{
  "d_model": 160,
  "routed_scale": 1.0,
  "balance_bias": true,
  "norm": "rmsnorm",
  "rope_base": 10000.0,
  "qk_norm": false,
  "tie_embeddings": false,
  "init_std_qkv": 0.035,
  "lr": 0.00697,
  "lr_head": 0.00707,
  "decay_fraction": 1.0
}
Below are experts of layer 4 (counted from 0) of a mixture-of-experts language model. Rows are named router (the router's row for the expert), up (a neuron's input weights, with its number), down (a neuron's output weights, with its number) and show model dimensions 0-159. Each number is 128 + 32 x the weight over its row's rms, rounded and kept within 0 to 255.
After each expert's rows: a language model's description of what the expert responds to. This comes from a sample of Wikipedia text that the model never trained on.

# expert 27
router [151  87 117  61 142 125  88 139 120  59  67 163  70 111 124 149 142 139 115 145 165 189 146 172  67 124 111 137 173 182  82 110 153 115 135 131 119 120 122 128 111  54 122 142 100  79  86 140 136  38 114 130 139 129 173 126 126 149 144 148 150 107  81 126 134 170 162  62 163 148 140 129  87 195 117 102 114 166  93 115 119 105 129  97 126  33 149 120 120 178  96 125  81 167 105 161 152 166 123 151 141 160 145  94  96 123  91 135 182 114 148 129 116  79 157 156 156 140 180 116  83 138 162  98 149 148  66 147 120 113 137  86 156 145  99 101  69 147 107  58 113 119 162 132  93 135 141 131 148 133 135 165 127 155 110 165 131 125  68 174]
up6 [140  88  92 121 132 170 171 131 130 148 110 110 107 152 146 142 146 177 110 113 110 138 123  70  93 138  75 160 101 236  94 101 139 104 113  96 104 128 155 141  64  59 110  85 148   7 122 152 112  87 152 132 106 173 144  88  96 102 143 131 139 158 127 110 157 156 149 113 150 138  75  84 163 157 115 131  58 143 117 138 116  86 147 124 167 114 158 154 152 146 101 105 154 163 144 112 131 139 145 148 202 128 189  77 111 160 135 145 127 144 146 139  59 119 128  99 137  88 108  93  70  93 109 160  93 116  68  98  85 121 183 150 126  86  92 113 112 116 106  89 119  94 185  87 105  97 107 127 115 110 173  93 112 121 119 146  85 148 151 135]
down6 [137  79 138 166  87 127  90 141  63  97 171 172  97 115  89 118 129 154 117  97 138 111 101 124 145  78 135 146 172 120 143 136 156 154  59 145  96 103 159  87 106 164  99 125 143 114 125 149 161  82 153 145 136 123 184 174 151 215  87 134 112 108 163 151 170 152 135 106 157 130 159  91  88 157 141 117 175  78 106 113 144 159  73 131  84 148 147 154 136 103 116 129 129 175  88 184 192 125  89 179 140 115 150 180 183 116 168  93 165 108 158 110 132 162 105 161 148 160 114 115  78  93 136 126  94  75 176 126 129 151 128 147  77 119 124 132 141 137 151 182 103 153  65 110 143 189 152 131 109 108 154 105 110  65  90 213 153 119  76 128]
What it handles: South Asian and Arabic syllables. Inner syllables of Asian, Arabic and Filipino names and places, such as Himalayas, Riyadh, Gujarati, Singh, Kumar, Mohammad.

# expert 31
router [142 166 120 142 143 111 117 149 145  84  93 114 108 134 145 112 121 177  99 172 120 163 175 107  92  54  98 151 139 201 168 157 101 159 111 117 114 177 120 144  76 134  94  94  76 107 126 118 138  72 165 134 167  77 104 120 166 123 171 134 134  91  84 110 122 167 100  83 123 163 121 103 134 156 101  73  93 108 118 158 171 118 141 121 131  80 136  78 112 108 172 192 112 107 148 143 127  65 126 179 149 146 121 125 102 146 151 141 185  90 140  97 107  34 157 148 145 117 150 128 112 121 203 141  80  45 100 130 119 166 175 109 137 131 113 103 111 137 110  66 111  69 165 107 115 145 174 108  73 118 190 139 140 130  91 121 162 117 172 107]
up5 [169  86  82 124 102 112 115  63 150  67  75 131 173 153 144  94 108  91 173 120 163 153 131 167 160 109 144 145 166 133 146 122 170 154  82 153 165 134  88 135 105 144 100  92 110 127 118 141 113 139 137 114 133 147 124  84 162 156 163 121  91 105  63 188 138 145 122  56  93 124 117 163 128 146 143 117 151 128 133 196 134 167  75 133 121 120  97 159 168 110 103  79 186  80 131 108 119 108 118 147 153 108  83 121 154 165 138 143 169 101 110 126  74 155  92 100 163  83 134 180 110 123 137 123 159 106 144  93 158  92 141 179 150 103 130 190 149 150 105  71  81 189  80  68  45 147  98  58 101 118 124 124 166 106 152 110  79 118 144  88]
down5 [115 163  86 116 156 108 143 140 107 135  76  94 114 178  84 141 164 131 139 231 112 132 112 119  99  48 127 170 162 103 166 167 128 164 152  98 143 125 195 113 153 106 161 149 139 102 214 118  91 147 110 105 142 143 130 140 142 148 188 228  91 149 115 132  98 145 141 132 155  69 127 117 140  71 114  93  88 154  94 114 165 148 140 138 102 137 192  84 146 117 124 161 117 117 178 119 129 123 142 160 122 108 140 123 111 149 157 145 103  92 149 165  76 165 191 101 147 117 122 116 107 163 157 145 139 177 148 150 117 100 145 139 181 143 174 123 180 121 129  59  89 114 122 103 117 139 174 154 115  90 134 201 191 143 121 107 146 146  89  89]
What it handles: Word-final al/n endings. Final pieces of names and words, mostly "al" and "n", as in Colossal, Corporal, Peripheral, Björn, Unanimous, Bryan.

# expert 11
router [170  77 130  95 125 107   0 134 133  87  87 134 163 128 128 127 131 194 102  74 146 142 121 134 185 117  87 129  91 134 138  99 138 119 103 107 128 155 139 138 132 100  27 133  81 120 101 156  87 109 148 134 134 161 138 120 164 117 130 167 122 174 130 159 112 155 128 159 162 172 141 132  67 208 120 108 128 161 167 195 103 135 130 156 153 112 143 113 119 143 192 158 120 144 102 164 131  93 119 105  93 177 143 108  84 144 107 165 127 127 221 134 131  84  98 174  91 153 170 107 196 141 118 123 138  96 111 119 120 109 135 131  83  77 100  98 101 135  91 104  94 157 105 134  86 112 108 117 105  86 164 138 155 123  98 138 115  97 122 169]
up1 [145 126 173 108 109 121 150  96 111 100 105 153 104 121  75 103 120 139 181 137  59 164 135 151 155 104 100 119  65 135  75  83 117 101 149 109  98  90 123  65 125 103 145 154 130 170 120 172 128 123 107  84  93 145 170 170  73 124  91 164 130 122 181 131 192 165  91 100 187 100 120 149  91  25 121 120 131 141 162 160 121 168 108 167  93 108 137 158 122 151 199 136 124 168 133  71 137 120 171 157 144 144 123 115 150 100  98  86 162  87 130 131 155 127 103 126  77 110 145  65  79 113 114 123  97 154 130 115  89 147 110  87 122  59 130 114 106 138 124 124 127 146 169  88  94 112  77 120 148 102  74 113 115  59  97 134 151 207 112 165]
down1 [199 180 106 105 160 120 123 167 159 111 140 142 153 159 129 186  45 114 134 121 144 109 163 170  83 144 128  83 153 105  85 186 135 183 155 172  75 168  92 160 115 134 118 123 140 103 196 142 155 100 165 174 111  26 121 104 120  94 194 116 148 129 123 107 128  61 130  80  90 152 189  88 144 116  71 160 138  85 128 107 115 103 173 175 135 145 158 125  70 137 104 121 126 102 138 119 144 135 151 103 158 133 113 166 101 142  67 171 104 151 141 109 153 149 139  73 134 102 136 204 156  65  93 135  96 106 150 159 145 137 136  98 125 144 132 145 123 147  94 157 142 155 159  79 148 127 174 123 118 119 166 144 140 179 118 157 109  86 138 137]
What it handles: Gerund ing, in. Word-final -ing suffix and the preposition in, often fused as "ed in" or "ing in", such as cancel-ed in, found-ing, born in.

# expert 47
router [114 154 154  90 133 118  50 140 108 149 109 113 172 153 126 117 118 134 126  87 176 152 126 126 138  86 141  98 217 119 141 137 137 159  94 104 108 200 106 117 126 124 153  83 158 137 124 144 122 130 111 127 179 122 172  96 138 159 153 203 122 142  27 134 125 129 143 122 137 134 118 105  81 152  69 124 121 157 144 174 102 133 126 114 106  62 177 129 222 106 155 169  82 109 146 136 112 114 142 207 118 118  91 101 100 118 124 140 144  86 158  87 141 112 126 160  92 109 114 129 109 138 178  98  87 111  69  75 101 114 163 100 113  76 129 145 167 148  96  43  72 111 132 159 119 161 113  71  55 159 133 108 102 116 135 114 134 130  94 118]
up5 [160 131  95 177 148  68  99 116 108  61  98 173  92 153 164 179 122 158 160  83 131 128 104 149  75  73 153  83  92 105 132 156  96 143 134 122 139 127 109 147 150 119 189  92 120 147 122  92 130 184  96  89 147 193 163 139 125 122 192 166 120 109 122 151 153 140 138 102  65 117  85 128 121 158 118 189 132 163 141 157  70 108 128 129 186 134 156 156 153 176 108 169 150 168 155 129  99  91 101 167 121 171  84  98 188 145 178  98 137 168 149 129 147 125 193 106 120 178 113 143 110 118 169 111  70  86 139 109  70 110 183  94 113 134  84 180 112  86  94  76 104 123  73 126 145 170 151 121  89  94 103 105 101 142 133  96 129 143 125 149]
down5 [ 56 124 122 104 141 150 115 110 111  99 112 123 174 142  68 154 111 112 155 121 139 105 142 141 176 204 121 144 131 119 114 149 149 123 156 136 163 132 116 102  84  74 105 114  81 104 205 151 163 102 155 113 111  38 150  43 132 101  71 166 149 131 100  84  93 179 128 142 115 122 164 142 155 119 113 109 130  98  71 120 184 131 123 156  60 142  93  73 145 158 133  83  64  82 152 114 107 179 142 106 113 133 115 143 128 104 154 146 151 116 165  85  64 122 108 152 154 105 130 106 122 116 118 181 117 130 156 118 128 149  70 143 181 194 148 128 120 140 174 106 114  66 141 160 101 134 176 108 135 126 136 122 130  85  77 151 125 218 128 116]
What it handles: Periods and colons. Periods as decimal points or track-number dots in numeric tables, plus sentence-final periods and colons, such as 22.8, 7., "et al.".

# expert 52
router [153  87  97 109 166 117  96 217 151 133 123 191 129 170 117 142  96 206 139 131 110 133  88 176  89 134 107 104  91 115 108  91 140 124 149  96 132 118  47 142 125  69 111 108  93 112  96  96 145  99 165 144 136 143 161 178 139  82 181 141 142 129 136 133 180  74  98 102 118 113 116  98  56 164  60  77  90  97 125 182 199 128 142 160 159  77 172 156 169 192 146 135  88 127 158 141 110 126 116 115 103 145 178 138  91 159 120 148 129 119 141 125 147 106 142 144 139 118 173 115 120  86 113 131 163 165 128 129 124 160 118 115 132 168 146 193 126 147 134 143 103 111 157 140  80 163 101 127 114  95 120 162 152  96  71  31 166 125 113 105]
up2 [143  62 150  78  97 114 114 121 134 145 126 138 195 181 108 174  78 169 123 162 106 117 156 145 113 122 158  73 163 114 145 171  92  83 131 179 119  93 149 162 180 156  64 150  99 124 170 130 130 152 128 177 138 130 183 153 138  77 177 148 101 103  76  91 199 121 153 163 114 147 130 109  95 147 102 168 150 117  24 106  84 170 126 153  84  85 132 140 153 105 127 113 102 100 150 154 114 131 146 177 155 142 134 100  45 160 118 133 159 129 112 110 153 128 174 114 122 157  98  83 133 152 161  82  88  97 149 124 167 131  86  94 166 115  91 161  82 106 178  95 116 107 124 118 150  93  95 124 135 127 123 165 117 162 149 100 182 108  75 159]
down2 [120  99 114 138  91 121 119 145 137 120 150 149 120 177 128  49 158 105 128 154 113 128 158 201  94 162 123 178 187 121 148  85 181 149 145 151  99 119  98 181 119 117 191 135 117 150 111 144 130 114  94  47 127 109 136 103 117 111 125  97  88 138 169 119 140 105 121 180 162  94 153 104 123 134 130 103  87 119 192 173 138 179 166  73 147 146  93 101 148 139 160 122  72 183 203 137 178 121 107 153 189 127 114 119 147 121 125 149 135 105 151 183 110 201 126 127 122 132 185 150  68 120  96 107 141 121 136 120 127 135 170  97 170 170 185 109 110 166 131 130  63 129 157 115 133 133  35 144 135  71  88 143 129 133 143  80 102 104 177  96]
What it handles: Foreign name endings. Endings of non-English names, places and Latin species names, such as au, ić, ović, burg, ino, in Ramondino and Cachoeira.

# expert 10
router [137  88 101  62 163 110  84 169 122 150 105 155 123 171  62 123  97 166 115 153 174 124 146 156 144  95 131  52 159 103 180 117 117 121 109 127 123 136 149 139 147 126  97  93  85  95 135 123  97 117 138 189 147 105 145 143 125 104 150 129 147 197  60 130 101 140 132 138 188 105  63 175 124 127  98  92 133  82 130 124 144 152 149 180  99  92 150 140 171 130 162 119 142 111  72 142  83 152 169 177 196 184  81 131  44 154 143 130 120  57 149  60 144 124 141 176 114 171 151 124 121  93 110  82  88 145 144 176 178 111 147 117 126 121 113 153 112 105 142 150 137 154 149 103 120 157 175  81 117  94 168 126 163 146 118 102 174 183 122 157]
up2 [109 127 158 186  78  88  93 129 148  97 185 148 134  71 135 107 110  96  91 119 205 104  81  83 171 140 185  94 160 191 100  92 114 123 146 129 104 179 129 120  91  80 126 103 128 100  87  90 108 108 160 128 130 129 125 140 178 157 194 153 129 170 140 145 179 106 102  99 128 159  93 119  72 155  76 126 149 122  93  99 114 167 141 119 135 100  84  81 101 105 130 139 119 196 142 143 120 149 108 104 117 135 116  90  71 115  81 116 111 120 116 107 153  88 201 109  55 188 133 108 103 130 133 151 162  99 115 178 176  94 160 177  82 132 153 142 142 109  67 118 172 131 112 194 118 131 157 140 158 193 142  90 119  92 121 140 132 116 135 107]
down2 [ 85 119 100 195 171 164 150 122  96 157 184 115 122 115  62  85 124  78 137 137 151  75 138 157 188 125  96 121 157 142 109 140 123 171  64 118 125  63  90 139 143 131 120 122  68 116 137  86 145 136 108 134 110  76 190 129 125 108 189 144 151 120  75 137 132  90 114 134 133 127 117 147  83  66 121  92  99 125 189  81  99 125 129 126 100 135  89 127 123 132 126  78  70 149  64  96 123 185 140 127 186 142 133 165  74 153  75 160  79 121 149 113 149 149 157 155 174 127 151 135 103 106 112 118 169 160 127 198 146 160 200 140 158 150 111 153 162 121  86 123 107 104 171 126 147 103 156  93 153 160 110 151 169 132 127 163  63 136 181 104]
What it handles: Short word-internal fragments. Short mid-word pieces and contraction endings in mixed text, especially re after an apostrophe or inside words, such as they're, Comp-re-hensive, Sched-ule.

# expert 28
router [222 111 107  95 116 151  81 134 143  86  96 110 117 135 121 152 135 129  60  73 100 138 184 199 126 110  83 152 136 190 174 170 150 182 139  63 174 148  80 115  69 133  86 112 126  74  35  71 150  90 117 129 140 135 132 108 133 129 127 135 101  74 120 124 147 172 110 104 128 121 104 138 104 186 115  86 125 123 173 173 112 111 158 139 143 136 161 176 100 148 207 187 116 146 118 127  90 141 141 144 115 154 125  74  97 112  98 163 110 130 165 151 141 116 111 155 126 150 126 112 138 190 161 113 128 113  89 102 122 162 170  54 131 140 137 113 131 121 107  76 135 102 161 175 111 111 147  72 128 123 174 136 123 113 102 118 162 122 123 179]
up1 [151  98 117 106 139 112 122 130 135  90 146 173  94 165 140 164  88 187 156  86 143 138 166 133  54  83  81 132  98  93 187 183 121 122 139  70 146 132 127 102 122 104 150 173 141 128 128 173 148  99 151 103 115 107 121 141 164 100  92 110 105 171  81 136  99 180 132  84 153 115 124  95 170 137 142  95 136 141 120 161 102  57 119 142 140  85 137 136 130 138 143 109 175  81 137 181  82 114 164 108 124 201 114  77 138  86  94  83  97 116 155 141 167 155 112 131 162 198 122 128 132 188  96 114 138 105 131 165 190 101  69  52 122 134  84  72  72 114 157 128 137 101 160 175  72  79 105 141 122 120 123  95 158 101 171 129 171 153 100 125]
down1 [170 114  91 141 146  94 131 209 113 159 100 160 135 122 124 149  89 103  87  94 170 156  82 135 164 125 121 123 136 162 129  78 148 122 160 165  69 148  89 112 135 118 100 199 121 169 138 128 119 130 147 155 124  90 146  86 125 153 145 155 109  68 117 173 103 145 130 149 125 124 126 165  95 110 104 171 101 145 128 132 124 119 119 221 113 114 112 145 138 116  77  83 114 174 146  84 144 161 161  84 125  69  97 149 151 106 159 112 160 116 132 156 104  57 124  77 202 131 102  89 182 110 167 146  50 131 162 124 106 133 146 141 103  42 151 155 123 130 129 133 104 172 102 123 174 136 106 149 176 109 176 136 206 112  89  97 142  93 197 120]
What it handles: Verb endings in narration. Verb endings and whole action verbs in narrative, such as ing, ed, es, often before him, out or down, as in rescues, broken, forced.

# expert 29
router [147 155 118 112 172 134 116 112  62 148 108 178 136 138 181 141 147 143 118  91 117 115 147 154  90 127  96 106 135 134 132 140 165 124  67 117 133 127 126 164  59 102 102 134  56  35 132  73 134 124 109 105 115 150 203 118 215 106 130 161 128 130  57 111 110 147 116  78 118 106 113  95 104 183 125 101 158 149 112 146 178 100 149 122 107 145 169 164 161 129  92  77 126 158  79 168 131 110 196  92 112 150  99  38 129 163 122 109 143 147 143 146 163 107 193 119 130 119 150 147 157 105  66  76 187 114 128 137 146 154 164 130 124  98 139 119  87 129  82 134  42 102 120  90 106 134 124 117 114 117  91 101 136 116 130 125 143 134 134 195]
up0 [176  96 139 197 163 102 149  97 144 152 130 121 103 169 121  61 149 157 176 122 111  70  96 142  31 112  86  99 105  88 161 166 103 134 110 107 136 228 129 120 136 128 118  98 115 126 108 145 120  75 125 158 144  80 174  96 188  66 118  90 120 133 123 130 112 100 148 115 125  72 119  83  74 141 135  72 171 141 158  90 166 122 119 117  63 132 176 124 132 119 115 122 103 118 100 117  79 146 164  83 160 156 115  74 134 104 152 115  98 103  61 114 150  42 186 111 130  80 156 133 158 108 116 135 133 142 138 114 166 127 136 160 156  74 117  77 110 153  95  95 122 126 152 138 125 123 119 107 135 179 121 175 129 151 140 148  82  94 155 162]
down0 [ 96 140 107 157 107 114 107 169 146  96 123 102 184 117  63 151  84 113 159 153 149  45 110 146 132 204 104 108  91 114 138 145  87 118  91 140 141 124 154 135 129 162 141 109 196 134 135 104 150 148 110 114 111 137 221  85 104  51 126 109 172 103 123 109 109  76 142 124  99 106 152  93  91 136 137 120 100  99 127  89 114 127  99 105 106 169  93 159 101  90 131 181 122 118  94 127 100  81  95 146 151 197 106 101  94 133  79 163  65 117 171 164 147 123 103 119 129 170 118 138  90  67 146 127 107 165 182 124 101 152 163 124 182 125 105  72 114 128 105 119 100 124  69 225 127 142 111 141 146 142 134 119 104 113 103 122  54  90 147  91]
What it handles: Activity nouns. Abstract nouns of activity or process after articles or adjectives, often word stems, such as work(ers), research, report, market, process.

# expert 53
router [167 167 173 104 162  99 119 190 154  72  90 126 121 156 170 112  79 163  93 142 102 170 166  64 102 136 114 145 158 152 131 100 193 165  93 150 103 152 118 178 141 124  78 133  73  59 110 122  74 135 156 158 155 115 125 113 134 147 144 141  85 151 117 150 101 151 147  87 131 122 138 126  85 111 126 118  98 166 145 149 177  82 121 149 151 116 211 139 130 138 126 115 137 238 144 121 160 141 117 161 196 112  88 100 127 126 138 139 110 139 137 135 158 120 135 128  92 109 170 142 186 209 179 136  95 140 121 112 105 161 141  98  99  85 159 157  85 105  59 124 114 112 132  64 126 109 131  76 157 165 135  96 118  85 126 114 135  83 135 186]
up2 [123 126 141  70 137  59  87 139 137 151 131 109  98 153 107 113 137 161 131 130 114 138 148 134 176 147 165 103 105 158 145  75  87  91  19 127 111 150 148 175 102 130 145 190  69 125 147 121 188 183 115 152 121 120 109 158 145 133 128 162 117 160  85 140 124  96 156 117 150 179  59 120 118 126 102 103 100  80 115 102 140 120 145 151 108 150 137 152 101  39 147 124 128 190  67 181 151 145 175 145 106 114  96 153 124  70 132 147  90 151 130 145 139 135 159 136 142 205 118 160 163 160 136  88  95 143 193 114 119 169 133 152 156 186  99 182 157 163 151 169 109 163  85 107 120 115 120 120 138 108 130  48  93  94  97 151 128 108 102 165]
down2 [172  73 144 139 147 146 188  93 222  58 125 102 135 120 135 165 130 148 192 101 131 112 120 167 141 103 134 138 163 112 103 112 149 184 112 163 208  44 134 144 151  19 113 139  86 163  90 124 107  84 126 129 111 134 145  99 145 105 116  80  89 130 172 141  95 114 156 118  70  90 183  83  93 108 112 136 141 134 136 176 121 125  97  92 109 125 139 129 140 160 111  77 110  73 172 108 103  95 111 163 126 117 194 162 137 159  78 110 139 135 161 122 118 100  86 119 103  98 153  86 117 102 103 109 139  52  95  95  87 143 182 118 112  97 106 125  98 159 158  77 122 144 153 139 114 115  84 142 105  99 118 140 104 107  80 128 121 120 128 122]
What it handles: Quantifiers and numerals. Quantity words after prepositions or verbs, such as all, several, two, other, "number of".

# expert 38
router [201  76 191 140 113  83 115 174  85 119 104 130 109 175  81 169 170 203 135  76 127 139 129 140 145 129  65 140 149 170 128  78  93 161  77 162 120 140 128 142  93 119 111 148 142 128 124 171 140 166 125 208 153 126 131 176 180 145 176 141 127 110  50 109 116 128 100 134 111 147 149 108  39 156 113 108  82 136 132 127 170  70 126 158 179  75 170  99 168 140 112 142 149 132 112 162 132 112 133 107 129 157 158  76 144 142  83 145 174  62 140 132 125  79 130 139 123 104 191  76 148 113 168 114  98 154  77 108 122 174 136  74 116 160  90 105 160  90 146 113 165 107 111 116 102 154 177 121 140 118 103 106 110 109 104 111 142 127 102 105]
up3 [147 102 158 125 117  85 117  93  90 119 154 125 109 169  90 134 141 153 126  93 143 124 129 125 136 155  81 145 140 192 166  90 198 154 108 129 113  84 132 170 102 156 153 122 144 129 161  88  88 146 124 164 143 132  33 161 142 152 108 105 192 191 116 107 166 109  86 103 113 133 138  83  76 163 151  86 124 148 107 127 213 118 126 158 113 116 131  73 140 158 147 148 113  70 128  90 155 104 117 137 102  43 119 122 157 164 147 151  81  67 137  99  68 123 117 117 114  92 171 133 109 168  78 101 142 144  89 100 154  57 140 132  94 106  96  91 133 105 141 158 133 101  68 101 104  81 112 153 116 122 137 177 183  99 149 108 165  82 107  69]
down3 [130 205 137  95 122 141 139  59  91 189 173 101 121 151 157 192 169 138 117 139 136 130  98  74  95 146  74 110  88 132 144 137 166 109  67 139 101 136  67 130  59  88 190 155 158 163 173 137 121 129  79 109 114 102 166 194 164 130 129 175  71 122 103 171 117 109 108 156 148 162 162 140 145 159 120 127 131 144 126 136 158 135 129  57 130 175 134 133 126 125 115 108 159 168 161 121 148 104 131 100 140 102 152  84 107 115 179 132 101 119 106 121  89 104 158 116 194 132 157 170 160 159  65 114 150 162 138 161 147 187 101 114  67 123  87 124 140 147  94 125 125 110 148  97 160  97 133  81  70 161  96  63 167 108 153 143  91 163 145 167]
What it handles: Place prepositions. Prepositions in, for, at, of before a place or institution, often fused with its first letter, as in held in Shenzhen, Mayor of.

# expert 30
router [125 103 159 111 161  89  89 166 100 135  35 169 123 122 180  41 130 119 122 155 128 141 161 187  91 117 122 123 102 170 161 165 107 161 101 175 156 191 116 142  77  91 104 145 133  97 150 103  81 106 102 159 156 131 150 118 133 162 214 147 152 131  95 122  86  72  92 110 164 139 118 138 161 128  73  82 128 137 154 161 125 173 149 159 118  72 109 117 116 142 106 126 143 148 100 143 163  64 160 117 166 176  72 109 163 176 125 169 154 138 139 127 147  87 126 136 116 137 174  79 130 148 191 102 152  76  75 157 147 101 158 153 103 139  80 106 110 122 138 125 106 133  88  91  54 148 167  96 123 168 147  95 119 143 161  96 125  91 136 130]
up6 [ 80 149 102  90 104 123  95 181 186 111  96 159 124 141  86 105 108 143 138 162  64 126 110 122 158 104 101 110 138 147 103 160 141 142 149 132 181 122 143 143 119 170 144 155 165 118 129 164  85  92  84 118 140  99 146 115  99  77 125 114 113 117 180 190 154 168 106 100 106  67 114 157 195 158  64 140  93 115 134 126 104 112 162 138 100 134 120 129  89 164 160 164 163 159 124 108 109 158 117 177  75 194 175  97 111 118 188 137 212 113 135 128  97  88 123 151 186  87  99 126  92  63 160 114  73 100 102 133 102 140 119 105 104 130 171 159 135 144 109 186 148  98  90 111 132 141 132 104 105 126 110 142 128  20  87 148 132 110 193 147]
down6 [ 87 126 140 160 154 126 115 171 172 109 141 139 171 109  84 121 141  99 120 106 216  91 124 157 127 105 148 149 152  82 100 121 102 150 124 117 120 144 124 130 135 143 120 171  71 121 108 104 172 161 139 120 116 100 151  99 147 135 143 165 117 159  89 102  90 110 117 140 169  93 125 136  69  78 144  61 142 113  95 149 150 114  38 108 129  76  87 131 168  98 153 101  44  73 122 143 125  89 159 118 138 106 140  91 135 110 105  37 105  84  94 126 193 178  94 177 142 189 147 106 154 178 148 122 130  96 125 112  99 131 100 174  52 176 114 140 152 145 117 130 139  84 149 123 178  71 101 153 141 115 165 149 137 118 102 152 111  66 122 178]
What it handles: Mid-word ar/or/at pieces. Word-internal pieces ar, or, at, ant, ator after a consonant start, as in Comparative, format, Nayarit, Morningstar, Anglo-Saxon.

# expert 46
router [150  75  87  64 126 103  81 203 121 104 114 109 130 144 124 173 151 127  48 148 132 155 190  75 130  95 104  58 117 162  96 111 135 108 130 150  79 127  20 154  96 146  80 101 141 105 124 160 107 157 131 136 133 124 130 133 135 154 156 145  92 121  57 111 124  48 155  86 130 103 123 139 141 115 103  95 111 161 137 123 143 105 148 160 153  94 159 116 171 140 108 142 130 110 141  98 140 131  95 121 150 186 112  90 121 130  90 137 182  98 165 115 161 130 122 171  70 124 106 114 129 134 130 105 116  96 150 115  90 205 157 155 133 104 105  92 103 115 140 123 122  42 127 101  82 123  57  96 108 163 158 122 105 124 158  93 158 108  69 180]
up2 [ 95 155 121 137 163 135  65  95 118 190  95 121 121 172 166  83 155 141  80 156 152 159 134 145  92 146 115 126 145 173 131 162 105 106  96 116  53 131 142 149 115 203 103 119 106 137  77 156 156  84 154 100 119 135 167  80 112 106 144 133 117 131 111 156 140 123  92  96 128 128 120 105 140 181 145  70 133  95  89 160 215 133 187 149 111 117 156 137 153 149 163 173 146 174 116 155 104 159 160  88 124 111 148 164 174  69 131 208 124 119 149 136  82 114 103 144 173  93 162 101  61 164 175 143 136  93  84 160 162 110 123 163 138 136 140  53 128  50 141 133 181  88 143 141 110 100  92 118 195 137 135 122 131 115 131  97 146 117 138  73]
down2 [111 158 117 114 127 115 174 180 146 100 135 182 176  85 145 120 149 146 184 104 133 152 117 128  88 116 127  93 121 177 140  83 146 137 182 105  57 155 118 167 136 124 126 123 142 109 155  64 106 146 169 117 191 101 119 160 145  95 132 202 121 129 125 174 160 142 139  92 161 132 103 111 155 132 145 123 143 137 104 156  36 186 101 117 165 132 148 102 143 128 104 147 136  65 142 114 161 146 107 103 104 164  94 111 115 107 151  74  84 198  96 117 154 108  79 121  76 165 213 175  94 111 131 105  98 104 123 122 116 147 142 118 119 128 162 159 125 191 206 184 150 103  99 114 100  95 127 122 150 154 168 148 119  76 146  79  87 100 135 188]
What it handles: Definite article. The, of the, and , the, mostly at sentence or paragraph start, plus this and , a, as in The city, The new pope.

# expert 18
router [106 148 119 110 156 130  31 122 107  59 104 119 157 146 147 108  78 109 109  70 155 145 145 106 149  87 118 108 109 177 135 109 122 123  86 110 166 149 129 133 116 117 109  79 102  97 108 133 105  89  86 164 124 137 120 112 120 137 129 229 130 128 147 165 127 183 104 139 168 109  84 119 142 154 112 111 111 157 100  90 111 148 165 187 122  85 158 100 160 182 153 174 122 133 149 121 100 108 151 117 159 119 101  95  98 162 119 153 144 110 248  95 118  92 227 188 140 167 151 123 131 132  89 136 128 124 125 142 138 118 151  90  61 144  85 134 134 170  44  87  84  60 129  96 110 122 128  90 155  94 114 126 144 122 121 119 151 113 142 109]
up2 [159 126 108 110 124 182  62 197 106 135 130  95  95 121 134 101 127 141 176 123 125 141 129 133  99 103  90 107 188 146 146 119 165 159 113 134 102  59 109 118 128 121 164 134 168  78 145 154  89 145 144 151 167 152 166 102 143 126 130 153  32  96 140 139 126 158 111 201 112 150 150 102  89 145  99 181 115 115  91 160  64 132 139 129 128 109  51 130 144 204 161 123 131 147 123  89  92 139 111 124 127 167  87 116 106 104 175 192 179  81 103 106 150 133 139 103  80 109  68  98 116 122 149 131 132 132 147  89 126 128  76 127 150  83 118 124 196 127  64 118  49 132 125 137  64  67 149 142 141 127 128 159 146 108 197 101 102 147 132 133]
down2 [108 108 142 166 186 106  93 167 110  65 134 104  81 116 124  72 105 124 167 122 106 128 186  94 115 168 184 122 133 109 148 114 135 143 143 210 136 120 129 132 137 124 113 115 145 111  85  93 207 163  77 118  92 144  78  68  94 147 196 162 155 137 124 164 107 133 106  94 181 116 144 133 124  95 155 125 142 143 133 160 161  74  76 141  83 168 171 138 143 170 114 119  94 122 106 113 145  24 147 138 111 141 140 145 205 137 117 131 121 156 184 128 103 142 141 151  91 140 122 121 150  98 146 158 122 115 181 130 199 172 106 118  73 147 111 118 174 113 144 151  99  44  94 141 127 112  89 143 146 135 104 172  98 162  91 146 104 142 145 175]
What it handles: Table cell separators. Pipe separators between numeric cells in sports and statistics tables, plus semicolons in number lists, as in 16 | 153.

# expert 54
router [155 134 199 112 140 111 133 154 137 160 108 124 186 143 105 120 166 134 153 143 163 162 112 121 133  86 101  92  97 100 105 130 120 108 148 138  83 117 133 194 102 143  45  71 134 132  84  89 144 117  87 144 121 109 112 108 110  97 159 151 177 130  98  68 168 143 110 144 146 122 131  88  99 212  98  64 132 151  89 160 184 112 181 138 157  61 147 124 131 132 114 114 136 162 147 103 173 138 185 147 141 158 100 122 160  90 101 126 104 112 167 142 191 141 194 156 133  82 170  98 129 126 144 112 139 112 151 178 138 110 194 149 164 184 109  71  64 136 118 103  80 109 130  93  95 174 137 139  58 106 148 161 114 102 120 156 169 134 156 171]
up1 [123 153 152 184  97 144 170 144 106 110 138 148  86  98 100 147  72 153 102  61 148 126 104 122 126 105 171 146 104 144 133 154 104 102 138 143 153  90  79 152 118 175 117 113 131  84 106 147 186 153  77 119 187 102 104 145 124  91  63 123  80 158 144 103  53 163 113  88  96 133 113  97  94 167  59 111  94 160 121 122 120 161 140 114 168 135  71  95 113 118 160 168 193 158 141 178 146  74 170 145 175 215  93  98 149 178 150 118 137  66 129  76 142 130  92 163 144 126 166 123 127 146  80 115 101 136 139 126 119 114 118 133 173 140 131 137  60 124 145 161 137 158 138 120 109 124 214 135 130 103 106 194 139  89 125  98 173 140  96 134]
down1 [103 112 143  90 116 119 150  81 130 191 178 161 178 118  92  88 106 153 103 131 116 178 122 138 110 174 101 117 112 176 116  60 148 152 120 153 129 145  73 138 145 181 148 155  95  84  80 134 172  65 116 144  80 141 139  83 146 101 154 145 162  92 126 198 119 124  92 179 147 100 135  71 129 109 144 142 113 102 134 207 124 144  93 162  67 125 153 130  86 118 132 143 130 106 122 128  84  95 194  75 133  96 140 148 113  90 105 144  53 173 106 205 128 146  54  93  79 141 122 116 139 137 167 122 158 152  68 119 124 129 110 154 155 119 131 120 103 101  98  91 163 121 133 159  82 130 119 126 164  66  84 101 144 130 136 177 111 158 154 168]
What it handles: Media and award nouns. Nouns for films, albums, awards, cups and records, plus Ad/ad pieces and said, such as Film Festival, Bowl, Adapted.